Experts of a small language model: a sigmoid router.
Below are experts of layer 2 (counted from 0) of a mixture-of-experts language model. Rows are named router (the router's row for the expert), up (a neuron's input weights, with its number) and show model dimensions 0-191. Each number is 128 + 24 x the weight over its row's rms, rounded and kept within 0 to 255. Numbers have three digits each.
Before each expert's rows: a language model's description of what the expert responds to; "mostly gets" lists some tokens that are sent to it at least half of the time. This comes from a sample of Wikipedia text that the model never trained on.

# expert 28
What it handles: Words and markers inside Wikipedia section headings, such as ==Club career==, ==History==, Biography, Reception, Weekly charts, and See also.
mostly gets: "See", "year", " their", " ==", "Biography", " years"
router:130184128118167157124112125107126119115134145125117127075104150096092107154099084164128166105107118136179130143141141120148130124128129148110142201101155160193149138092125172117180124152122077097125133129170128122164106146121154128108120109131111110129050146104111109132123102150092113126145098130149159067136112153124127139111117143134153100117126137138108117137157121092129124123108096133104115152136132120129154109112141137102139165131153123097144137132124163171098178187146097134124116146148093110113146107109120132086120144138118110109139117149127116138141090099099171115
up2:148143131123152152108075092115116136084084110153134101146109123142159107148122121120153151129110149080140123139104154129104157103152131140078145146126126160132102142134128104161100124101122100129161101170097126176148148155162122118141109136109143095127116132145112111101082126116177122158148168144133131098089161098114145159095111088130107114103121143109112128133092131081122155139103129130141135157159145147142129088127152135126082118140121195086118140185098152154134163153132144135163161186154117126139074137114141114163102108103081131131111106118099131134119100129141130153

# expert 61
What it handles: Descriptive adjectives and suffix pieces like -able, -ical, -ous after a, the, more, such as accurate, local, new.
mostly gets: " new", " national", " high", "able", " local", " large"
router:146146138130113146115121098138128149123158144099108128144156162130133104137147100118170138126141154122137131134177128122134109153160148114105086169113154124119130118141132132147177139110140096173107142123149134070102155115094109129133099139091147141059099209126103132130118129100134125114142130114117161133152106079081089141125154143128121111139147117122120090114154119130097127149130123129132085147115151107106124145148087109109142126096097151102174117144155145152093192165116128107119124143138104173144113146150111139091129120130154078153179072150154115101161114114103121150
up4:124149169129147125119125118105112160119120108109150124146100130149157111111136129127153153128167110124127118146135117105172131109152124140131113147082147112124128096127150097161113152139136132137104118114172151135110097144146112161109106162109098141102104144141078150108106129113114132092132145114104176116105140135132097094150145153073150141146118127127111125099086088109143095161137133125148142152136097096103117141141155115106157090142173082120119159126116183185084132110147157097066096139136140131152135152096149107191119127137165129074102148139128146133127148201088113127

# expert 4
What it handles: Prepositions, mostly in, at, over, near, of, after place names or descriptors, as in "Location in Romania", "District in Maragheh County".
mostly gets: " in", " at", " over", " near", " around", " enter"
router:170156181137110127144146121143134141086133139144123106127129129138129149123137133191119102146138134172120133178121071124143160131090122145071144131130108101157157109093120113109115160168139126106093093109133113128142134156107144109143136076116120092132114161119120121116140130096084089117107165164145135122144139169111104133122141115128119098118125113126165141150156099089131167124104122166128072088103093100125152186137130118138125118138148124122074111114129113132116137170132183108110122191146079108125108146113146151128137120117101146156131125111086148108109164110161132161
up0:110137140096178126108171135135079109101138116127156152172109116144142125157127134100134136078120130088166164114163071085147111150090132141180158113156163096131122178135110110127116121162146153154073158091109139153112130106096113104118089149129171112108132131135093143175126126123133111127138135131162118129111159146173119151109126118160139160130131088123158128203122174136115109125129160130141121125069143123130102140122153162111113151138090130095147128123108124106145173144158114138096113145153093120160120120136128116131117110158140102118107136110160123160105140123105135156

# expert 5
What it handles: Prepositions like in, on, at, from, into, under after verbs or participles, often before dates or places: "located in", "absent from", "on 1 December".
mostly gets: " in", " from", " at", " on", " after", " into"
router:156117166159101164142137108157118145111141148174123101087127114168127131125140120153127104102105145179147120176109086125116142119138114155084115141190152089141163122095108141140135187147135138062130133096125112117138138127111123136126102086114126141129108178085125088098168173128069073108121139150110131138152156141105111095130133141117134113105151129115130125150125088110102173183103134128141087094075119137108129167126115125141117097128125132140133156134129140159150148153117163138133127156107146092127167152139152138127143127107132091144134121093117119128137156127118161101
up0:110122137125130107108143131153108121111156165089118104120148152189123071151105164144143086150135116154146129139129112085101145121171118139132167125122120150076130094145143132107107105138123157119119129138121072090138155114162105169127130121157150114145130123144126160135142131079123119163107158099075139127174128128099116097157099152104162140121158147097097114084125124135118154114105111078107120173148113149117144117143132119121176117139140146077119135080152127173129103158115151115128136121156153145190123125155147133117087130110128147113137145055131145139109121120145138089

# expert 1
What it handles: Straight apostrophes before possessive s, opening double quotes, and short word-initial fragments like c, p, f, in quoted or nickname text.
mostly gets: "'", " \"", " f", " p", " b", " me"
router:154139103122135151154137183097140162126101150099137110080120114188140142118136155119138120137114174118109132141143114097131159144126142109153089161116105095127126132129128176161112149120134096112126063150142139142108113153134087174147105143133097141134122151131117137173115134162095119088117109156208144131152141151091126109077133129086106114175151096124133131099114097136107137079101088119125135163102125125144161145118102123156140094102113128137119125114130128172129139139143130124107115165144125126123169086124085161137136120115176106135121131138120125125142118107054148131
up1:102155106130162112118124149130115183094119141099113119114125144106149100062109142139123103097152151127124137179119125145166123147137117116127122081126156089145073151114151155135128145122122099150154101117141113120126122117155125118160138127156145126149102113090150137127167145160100142127142122088137120115135173071133106122090126124132150151100132126125142116126121149103132128079132135130122154103107122114160113130124095129136129140102172180129118144063126099157144167113138127098143085121169138161112170072140108115113137098194144149072120140106098140133157109129138167181

# expert 16
What it handles: Prepositions linking a role or noun to an owner, author or team, as in "Player of the year", "Succeeded by", "debut for Somerset".
mostly gets: " of", " by", " among", " for", "@", " Of"
router:167185151117108112144149170152141130124081126127137119154119138120172117167105110174115125101128119155162086160120110137134126140135140111086133119143177122101151118102133112125130118142111115111092100145134149113142144147121134106092121126098169116096150149172067171136106179079076134103136149140157140079130099158094132168138098100125102145100124106131122120118139098103149143118122152121111110078117098095087141162134143120134126113109169119121113141129179148108108145161124101124098178120164129119137085134141131116128167139113151138138119138116131167088144179121141145140
up2:112100135172104140146151139120108119133122124109171142093115115155178149177104134124126163122125126125158146149123148165109127079135130133131116108120152134165151137130132116115128154138104082152156084136151189153130136164095111177161076123104160115143076097113110157148154114102156106135119147126106123136126106122165142133158142113143164097096137148124067123159173124147178112120111133115129133138137114180111155124151100075146114106126152102106112133132077124095153113109152119115096160127107136134136120147142144105110082100094136127096160167127129150134121132100107174101

# expert 29
What it handles: Capitalized name pieces and award or category words in tables and credits, such as Men, Women, Year in "Song of the Year", Born, Mr, Jr.
mostly gets: " Men", " Women", " Mr", " Jr", " women", " Miss"
router:129168147141146117119104154084118135105104123159133110117132116138106132113108154133120155101146144144118108158067083125139151146116120126152106127151165191140112158106145115111121121122047123094113122104149156141156166109169121155159136145100077103137141102103118138110195154144086131102145119186113155084127175113156143110104135134153129166135139097095109135152156129104149114117129102131112130188114144129113112089178147089158125147129125076136132138145116132087106129163125103134128140146123139112129177122130119111126130131138148160101137116152117108110165138152149107149
up1:106122114084115107189118133167123121155129138198130115105138137112108148154113128123134109121106124144121124122170137123148129151157120136129127113119101161154133097123173111153126126091148150140106136140126161149122113145159146116115165111118132120105126110125103128170100113109142157108147106118086116111095110136130107103141121110158171127130154116117097123149127167173168177168082103141100080115114124138123143135128118172120120090081130134088147180102102130102154116126167146119087123074151091133107092119114109153111140060111118161134100110117115108164125090101100098158

# expert 52
What it handles: Digits 6, 7, 8, 9 inside numbers, especially sports scores in tables like W 96–77, years, and ISBN prefixes 978.
mostly gets: "8", "7", "9"
router:130109112120132113123137188167110193114110107136091134172152140144115058153110137190132156090137139118127085183097118167129116096118140134089090152136120116135119138125108146144123140161090148144108100130122132117129152133137141110085140104118128112134150156130087114161146120103119138101103129104135154116112094122147170163125108127126156123123114132111151145236129144119137155133111096138128126139142109150168116118111145130054133140095118128132187153144144116093109170119118099125125137158117105124164123130113136146124136131125146134116125085127136095135158093105132136122
up2:122169168168139143157128116121141089126080092161095112143093110131165154104082140144115103137136102137088133107148133112152177138131144133095076120132152134097139104152151155130105148138106155123104134185096173124157135174112100092146124151104092116181098139131138126148093127127092088166120120126109131128143103124164128167090134143113145130169085142107130183159135134127149082112120101138135154142142115136091108175134124140156115096127128146135142139121153111113126157126098120136134120138164139123118178150112133087117150108135127109120156096135109156099129121133145064128

# expert 51
What it handles: Field names at line starts in bulleted infobox lists before a colon, such as Event, State, Family, Identifiers, and unit tokens like sq, km.
mostly gets: " Animali", " Subord", " sq", "э", " Running", "⁄"
router:124124149143178140100098125116138118121146122102126118097127111137126118197108075134161179115110168151166129137111114079116127122099145129142140147077165179121155135139148100142097112145108109110135083119129145091107143151123130157110130089147139099096084123123122143175114133130145091139140075103112156105127133148122136128146124124127151117125156131100154112163137135091161141099106180124120110133104120200095139131137136149127129127136129170088094112115146179140137137139177171109076118153159081120160144137115103131100106139115091130099113136099102137120122149132156137119
up1:154100116206204142132136148128153100132118079080154128137168095115091125139117153105130115136142114172169075132140151107141120114120151093147114178106149144119120105150109130153135107113145106091062084147120134120133114116111089114106132140113083111117108127164154169176105116133110113117140065117131148119153108116095171117122143129148135141155142131107139135179130119082149144103103155133148159113127135103104124111100146103144106114130111154103103113095144141126172116144119147135121139125121134122157131130117140125145124130134130118138181151093125143159128121110080087109

# expert 37
What it handles: Opening parentheses before unit conversions or birth details, and spaces after in, of, born before years like 1806.
mostly gets: " (", "/", "(", "_{", " [", "^{"
router:136118110174114099080118150164121180069125108160121094132159105094160160129122133104157161151155152139106105121107117126139130096137151119107141199128137110140119130132109139107134111105122153110122141122118117142150152154112157186137119106152135167135120144064152135134170130105126129118108114163173135062141130153123141121101141095112138113131149140170124076099135056135166143119116137139116134104088117116154136115089088097121129086162127094147120153122143115115098134135111134113123174147134144111142137116144112137139180150125096149138147118136125149155133159089103125095
up7:120155160121163126120125100131149069118120135139105159130147099125125127135144147126115151107147093158126126125085142148163123091127175104156110118124102145175149151137165082124091133153049153189100140144114097157083116154117128120111120123146143094155122144123104123089107094106094125154118138128119133177101126160107138128167149118096115124122117131081161084102110132143120120120101124178107093150125108122159122112138141134147136134117169117124164095092134105137102104139105102142152077125144093140144140113111129135111134148121152140142166106115112136082162165110128174086

# expert 8
What it handles: Middle and final pieces of foreign surnames and words, such as -ol, -me, -elle, -ette, plus = closing heading lines.
mostly gets: " =", "ol", "_", "ette", "ó", "me"
router:158112142127124072138115111122117123135112121150127145163116152146135124124144122145113096141156119147159173128129108144152151135099131083148087123180112172142129143109134130123178110150116141064099115125112132135102120137137138169116127133175160094115140127049136160132122137137137132095127129117163110096149147084121138157132130143069129114123108115142135116158145086116128105127115113091145086120118139119128136150119131081095147115123080091128106147120135085137141098108126121103085119114138119145155144147154143170144096147170150151145163129180155123170192161119089146104
up1:156103101142112107090118113114161121122142137165150093127107129136133116123120153162095140109136085145146130102111105124114112098164161065134160166141145149097124135098094127148138126149133128150117122161061085159174162140154128156156131141120159111137114123149105118128129123162101151124131126158180098128154107100126127131149159146112076151116119132132106161152137101075110134122167096139092132102114148135106070124126134157146144100121105109170098120154160086114155162143158151082167143128163124148107147136138091153121143125141112104102152107145130108142125093144096157088

# expert 32
What it handles: Verbs after to, would or can, and word-final verb pieces, such as take, join, prevent, allow, and to-uch, just-ify.
mostly gets: " must", " meet", " join", " leaving", " prevent", " take"
router:156161103121114147146096131115130137131156140147139089110118118131142136117146114131141126163160154133171172160119087109140187109159153143188145112171078115162134143136125146130176154097115157117112130117146151110084151129110113120127129122118127116091121123110112106102154091125146127115078129130124126101107122157104145128125121105082121167129169149134141115119145043143123138126083129121118110109131116110129126142123129114108148079136084088110130150139148132126098119148132161108120112111153145060167129113134079161172119141082104108128158136152166156128103126117153098171
up7:149177130134111161136133145084137112137093100125150108153130111115146135124126122134132157074144134078110114120134104145103134105156164157136163169114130106121117155140078113118116127131133094102116127122125113138104176074135165142183118136122143114100105127132110102108140151135121087131085125140123127101099154094119126152141116122127129153065111106192137117123178091112122089134143152168129114144124125107120123160087102099145125171105110096123142160098150162153111167153143121144136131144126173191116115148145100135114133077118100119159145141185144152137120091122126122093